config.yaml
n_layer: 12
d_model: 320
n_experts: 64
experts_per_token: 2
d_expert: 256
d_shared_expert: 0
activation: "tanh_gelu"
moe_layers: [2, 3, 4, 5, 6, 7, 8, 9, 10, 11]
router_score: "sigmoid"
normalize_top_k: true
routed_scale: 1.0
balance_loss: 0.0048
balance_bias: false
router_cosine_scale: 20.0
init_std_router: 0.00888
lr_router: 0.000255
n_head: 5
n_kv_head: 5
head_dim: 64
vocab_size: 5359
norm: "layernorm"
norm_place: "pre"
norm_eps: 1e-06
positions: "learned"
qk_norm: false
attn_scale: 0.125
tie_embeddings: true
parallel_block: false
extras: ["capped logits"]
init: "normal"
init_std_qkv: 0.0174
init_std_o: 0.00355
init_std_up: 0.0174
init_std_down: 0.00355
optimizer: "adamw"
lr: 0.000777
lr_mult_o: 0.755
beta1: 0.95
beta2: 0.99
lr_head: 0.0159
grad_clip: 1.0
warmup_steps: 461
schedule: "wsd"
decay_fraction: 0.853
decay_shape: "pow"
final_lr_fraction: 0.0
batch_tokens: 65536
seq_len: 512
doc_mask: true
train_tokens: 513800000
steps: 7840
dataset: "wikipedia_en"
Below are experts of layer 4 (counted from 0) of a mixture-of-experts language model. Rows are named router (the router's row for the expert), up (a neuron's input weights, with its number), down (a neuron's output weights, with its number) and show model dimensions 160-239. Each number is 128 + 32 x the weight over its row's rms, rounded and kept within 0 to 255.
After each expert's rows: "comes after" lists some tokens at least twice as common just before its tokens as in all text; "mostly gets" lists some tokens that are sent to it at least half of the time. This comes from a sample of Wikipedia text that the model never trained on. Tokens count by the router's weight.

# expert 45
router [103 109 136 134  81 147 108  91 128 173 116 124 152 101 140 108 107 142 117 152 156 108 103 165 116 161 187 158 109 114 165  80 172 174 103 137 130 131 172  69 111 140 143 147 135 133 116  60 124  52 136 112  78  82 174 118 147 173  61  84 135 231 117  97 210 129 110 119 144 107 113 131 167 123 166 124  93 164 120 143]
up0 [112 160 116 123 148 154 187 173 112 159 112  96 177 173  69 136  88 156  77 129 122 141 131  96 108 124 117 103 152 112 160 101 138 103  92 123 105  81 138 114 104  70 129 153 143  79 157 152 115 157 160  66 130 153 139 154  77 141  95 160 130  85 119 100 144 118 169 167  73  74 132 164 140  81 123  96 130  80 133 153]
down0 [150 142 166 128 160 131 142 188 140 103 131 144 147 161 118  75 121 155 135 145 151 134 183 114 104 108  75 127 156  84  90 175  96 135 147 140 138 151 170  97 129 120 108 184 180  81 104  96 106 214 141 110 136 168 153 133  57 130 143 139 138 127 144 104  90 102  95 193 144 157 170 127 105  95 116 101  98 130 136 172]
up1 [153 158 112 133  77 136 164 144 111 124  93 135 146 148 144 139 103 110 128 113 107 138 131 128 129  96 134 141  96 124 122 145 138 135 172 136  66 150 188 113 126 155  99 144  96 155  65 142  69  35 109 162 101 123 153 114  52 150 102 135 100 135 101  91 163 136 130 125 101  96 129 106 143 120 144  63 143  90 119 135]
down1 [169 148 109 129 129 134 141  87 148 114 173 110 147 151 121 132 122 153  99 132 171 122  91 126 115 191 156  94 152 171 133 142 131 153 106 136 126 119 130  88  85 121  99 155 145 116 162 155 137 197 105 110 116 123 104 121 140 128  86 113 136 124 136 130 125 105  31 126 155 148 116 126 136 124 168 147  93 157 153 143]
comes after: " |", "\n", ")", "===", "==", " ="
mostly gets: "\n ", "′", " ;", "\n   ", "′0", "\n\n"

# expert 38
router [132 175 126  98 137 113 120 135 148 185 126 185 128 181 130 132 149 107 102   0 164  69 138 125 166 139 153 140 177 125 148 103 130 255 127 143 110 158 138 123 109 168 150 110 161 137  98 138 121 117  88 103  96 103 139 135 129 153 138 133 139 137 117 149 154 140 149 152  68 119 139 138 159  77 110  59 109  71 147 118]
up0 [148  67  94 148 120 174 144 128 167  82 162 123 178 113 165  60  63 164 101 205 104 185 163 112 120 133 105 118 135 145 175 130 182  58  94 109 184  72 163 174 161 119 142 151 121 132 131  95 128  84 113 149 126 104 112 121  95 127  54 108 152 157 138 131 120 114 129 156 200 130 123 113 136 165 187 102 146 163 138 153]
down0 [158 181  95 186 109  94 112  82 104 130  92 144 127 108 148 154 164 128 152 103 150 104 156 123 191 144 152 115 133 197 110 149 156 170 164  98  64 125 119  98 137 109 118 127 107 155 116 103 162 113 138 112 130 110 143 166 153 171 103 141  89  57  87 145 110 105 130 182  70  83 105  99 125  98 112 116 143  97 104 123]
up1 [ 48  81 116  83  91 116  81 105 122 177 173  78 125 132 182 128 131 142 130 140 106 161 120 134 123 135 116 121 122 152 107  83 158  74 157 120 151 163 146 126 149 161 107 110  95 128 118  90 173 152  66 102 160 101 123 133 110 134 126 122 162 160 121 141 181  24 172  86 128 155 146 124 178 136 132 138 112 186 124 154]
down1 [139 149  96 131 187 125 117 110 186 102 110 143 160 155 142 141  86 136 128 118  98 149 175 195 103 103 154 147 127 131 128 119 113 135 118 125 141 115 124 117 154 108 161 147 163  79 183 102 142  47 160 102  98  88 176 136 150 150 119 131 151 154 130 116 148 168  87 184 109 184 119 124  93 171 109 142 176 108 128 134]
comes after: "\n", " =", " on", " ==", " s", " administ"
mostly gets: "ious", "rative", " Preceded", " campaign", " particular", "aying"

# expert 6
router [146 156 116 116  46 123 122 138 194 135 122 115 126 123 136  72  76  94 155 144 146 103 163 136  99 145 201 141 109 151 157  83 133 118 140 146 141 131 113 107  73 165 133 106 137 129  93 104  58 101  66  51 147  91 166 124 105 179 101  75 128 147 111  63 199 140 126 142  86 117 117 197 132  98 184 149 138 125 147 139]
up8 [121 180 167 163 144 132 170 135 132 137 150  75 125  93 155 129 103 168 129 152 143 123 137 133 119 165 104 111 174  87  97 122 111 144 159 120 134  80 175  93 138  42 163 105 114 112 159 108 119 100 119 140 153 151 132 120 118 143 123 131  94  54 130  85 112 163 108 129 152 103  93 137  62 200 121 123 156 171 159 142]
down8 [149  92 133 122 121 118 176 142 192 122 105 158 100 137  70 132 157 114 173 130 141 169 123  77  96  99 127 133 110 176 138  60  87  97  74  82 129 152 137  95 202 160 174 120  88 118 152 194 111 173 158  92 117 147 123 117 169 175 115 124 108 148 124 166 159  88 169 138 128 169 225 105 139 143 146  83 109 135 139  91]
up9 [126 106  60 166 110 125 110  90 112 165 101 181 190 149 139 141 144 122  99 167 101 139 148 159 151  45 160 142 113 150 146 127 196 116 148 157 147 115 125 148 126 168  29 165 141 117 129 169 135 103 168 113 159 147 151 201 172 123 146  99 117  86 120 208 154 137 150 136  72 108 121 184 105  80 141 119 131 150 119  80]
down9 [124 155 153 122 154 128 172 152 130 127 179 121  93 156 176 120 108  79 153 124 114 144 127 162 158 149 108 100 123 127 137 168 134 146 111 189 119 136 110 113 104  99 154  83 179 116 152  61  87  91  72 115 112  84 125 122  74  89 115 108 122 111 126  55 128 149  80  77 162  90  68 128 179 129  72 121 150  99 101 152]
comes after: " of", " in", " to", " at", " on", " for"
mostly gets: " the", " as", " its", " \"The", " \"the", " their"

# expert 58
router [153 119  70 137 139 125 176 117 173 134  94 150 194 132 120  79  93 101  37 131 125 133 167 131  76 127 166 191 142 124 136 100 124 127 119 160 140 160 165 119 117 118 138 175 169 167 142 102 101  59 164  97 129  93 168 144  37 113  79 126 129 141 141 107 160  70 181 123 101  66 114 111 163  82 140 126 123 114 150  90]
up0 [138  61 146 102 106 128  96 104 127  85 107  42  90 133 118  58 128 157 133 116 129 120  87  99 142 192  73 138 160 121 121 181 149 136  64 111 132  68 122 121  79 107  97  94  83 150 111 145 165 146  82 210 138 120 171 149 152 177 153 151 106 199  94 123 106 132 120 101  94 158 133 115  71 121  97 140  85 162 110 157]
down0 [111 150 142 115 103 114 115 150 159  76 172 132  90 127 132 112 107 130 132 127 163 146 122 147 110 122 158 125  57 149 120 137  92 126 133  59 138 126 165  79  96 168 107 145 149 147 211 211 123 157 112 134 129 162 150 192  92 164 147 146 136 160 104 180 119  48  78 186  99 106  66 166 123 110 110 109  63 101 113 177]
up1 [ 99 104 183 163  53 105  95 154 108 114 177  98 143  73 125 104 125 153 104 157  94 114 154 169  86 100 124 103 127 183 123  77 133 105 127  47 121 151 152 120  89 103 140 112 131 111 125 194  56 138 151 171 167 168 128 136 164  33 127 134 129  90 141 116 156 162 133 120 114 167 119 162  57 170 143 130 130 136 179 154]
down1 [ 89 125 136 114 153 133  98 214 124 169  77 178  76 106 155 129 103 126 131 138  92 123 155 121 116 140 145 121  57 108 110 114 143 114 119 109 133 182 152 134 114 108 157  84 161 120  98 143 122 162 184 157  78 144  88 152  83 110 112 118 124 126 152  86 117 149 122 124 135 105 148  74 115  64  64 163 109 103 137 119]
comes after: " the", " a", " his", " to", "'s", " and"
mostly gets: " board", " son", " camp", " prison", " susp", " kill"

# expert 7
router [120 185 113 139 133 135 174 182 209 138 181 162 198  84  99 113 114 133 109 133 149 142 131 143 103  76 111 123 136 111 166 149  93 154 167 151 132 131 185  95  79 122 141 141 103  34 123  99 158  92 102  67  99 118 187  84  84 150  85 131 147 162 117 105 182 129 148 201  52 118 148 158  99 140 165 107 114 111 103 180]
up0 [ 99 195 139 120 140 144 173 120  99  92 131 144 129 135 103 204 120 167 130 147 154 176 113 170 122  67 135  94  71 160 165 161 123 162 107 107 157  48 113  92 125 109 142 102 113  66 170 163 126  86 136 105 103  93 137 112  98 148 124 150  97 172 129 126 144 145 131 138  68  44 130  84 107 155  65 140 212  99 129 114]
down0 [142  86 105 126 103 140 129 127  88 129 125 106 105  52 168 148 103 190 163 131 116 115 111 189 229 138 190 167 135 116  97 132 102 144 159 118  96  79  93 101 104  77 168 182 148  98 103 135 163 106  73 114 107 119 104  91 112 153 142 119 113 129 118  75  61 159 132 162  83 129 196 124 159 120 175 147 160 150 103 124]
up1 [163 155 158  67 110 103 106 144  87 117 115  91 129 138 111 190 128 170  98 118 143  87 126 122 139 105 108 125  99 142 120  91 118 150 120 177 144  63 132 113  77  76 162 115 130 139 103 128  75 129  94 181 138 103 172 107 134 107 121 132 135 124 127 132 145 179 169 136 135  84 134 130  75 176 134 125 173 138 131 103]
down1 [120 138 116 124 161 129 103 112 161 158 155 109  76 106 150 152 107 168 119 114  95 140 123 128 103 137 157 113 113  58 169 127 123 137 174 138  85 137  77 128  96 113 196 128 127 124 129 148 114 136 128 114 127 112  90 114 154 149 110 113 145  50 125 135 144  86 146 142  95 157 116 175 171 126 173 113  86 133 109 195]
comes after: " was", " the", " and", " to", " a", " were"
mostly gets: " used", " built", " announced", " use", " said", " effect"

# expert 5
router [ 99 103  86 129 112 123 186 161 173 118 121 110 166 186  98 122  51 108  66 156 123 116 184 103 112  97 162 143 123 117 162 148 111 124 119 144 118 148 141 114 100 148 158 100 174 121 161 139 118 109 131 146 110  78 174 113 117 164  69 125 135 149 126 120 173 217 125 153 152 155 128 160  74 100 160 143 122 112 164 100]
up0 [147 128 146 137 186 161  91 169 132  93 197  89 153 139 178 156 141 174 115 137 167  99 121 158 133 167 157  97 106 118 146  96 147 107 162 135 153 112 115 136 124 157 113 121 121 114 125 108  94 108 144 156 111 118  62 110 229 144 149  85 122  94 118 156 153 131  39 138 137 170 115  94 143 140 112 104 174 116  85  96]
down0 [110 245  88 124 108 142 155 101 142 140 119 136 191 110 115 156 120 105 144 109 108 145 105  94 132  46  97 115 128 139 124 151 124 169 139 138 101  97 106 161 175 147  72 135  76 117 124 137 122 161 119 153 119 114 132 208  37 107  89 139 166 107 124 126 160 156 198 157  70  81 107 165 140 180 111 161 190 111 116 143]
up1 [145 137  98 127 127 186 187 148 135 163 165 172 143 160 184 198 100 193  68 114 148 146 132 179 147 178 182 111 162 119 148 109 134 153 156  86 134  94 141 142 151 147  93 179 156 107 167 121 146 144 126 126 128 106 122 157 132  51 115 176 103  81 122 147  81 126 146 108 162 124 102 198  73 146  82 130 100  97 150 115]
down1 [ 98  96 120 146 125 127 127 180 160 105 117 130  79 167 129 121 164 107 151 144 105 147 121  90 137 104 111 141 122 158  44 175 119 108 132 111 171 164 116 122 116 105 138 122 145 175 107 140  94 141 133 138 150 177 113 149 135 110 105 142 134 114 130 115 119 122 140 187 166 107 128 131 112 120 118 187 107 141 114 196]
comes after: " the", " a", " and", " to", " was", " The"
mostly gets: " pass", " pe", " val", " ref", " sup", " spe"

# expert 13
router [125 163  97 144  44 121 122 136 197 129 138 123 140 137  89 106 125  83 100 131 136 123 147  88 123 150 158 166 144 115 180 136 166 141  94 116 134 101 147 115 109 162 185 120 199 101 177 118 102 105 110  69 122  85 220  88 132 155 109 112 119 161 142  48 192 104 147 131  75  91 136 123 125 125 150 138 121 125 151 114]
up8 [103 126 114 151 159 131 104 111 110 146  88 102 122 163 122 151 153 132  87 113 125 109 133 160 116  50 145 131 100  90 117 120 235  84 141 128  93 103 116  68 123  86 140 178  95 116 136 128 140  68 131 139 142 108  92 143 162 159 108 135  90  72  97 239 118 110 158 105 130 206 149 153 121 165 147 188  88 138 136 110]
down8 [ 90 113 132 135 175 122  97 101  91  92 128  99 110  48  86 187  81 113 154  89 143 152  60 166 132 120 130  96 113 185 120 124 108  82 188 136 115 126  88 126 165 150 147 140  90 107  95 136 107 125 115 117 112 132 110 151 102 182 130 161 137 154 120 105 110 169 201  99  77 118 118 121 126 144  93  95 165 119 123 131]
up9 [133  52 171 133  58 112 163 118  83 150 161 129 140  91 196 125 157 171 123 151  92 139 153 138 136 119  95 117  82 153 118 160  82 109  79 159 148 111 117 115 148 160 110  63  97 105 104 128 124 121 117 105  86 148 125 109 123 131 112 102 154 198 117 125  34 134 118 136 160 125 135  68 123 117  98 140 130 171 130 111]
down9 [195 150 142 135 172 125 102 115 165  96 147 143 192 184 128 156 133 124 116 113 101 124 110 156 191 118 138 146 149  81 181 166 110 121  38 135 106  89 147 169 121 137 148 140 147 117 176 126 138 161 135 125 146 138 143 155 144 131 122 120 122  85 126 154 106  81 127 174 140 112  93 124 143 158 133 112 152 161  90 106]
comes after: "\n", ".", " of", " in", " to", "s."
mostly gets: " The", " \"", " (", "|", "\\", "{"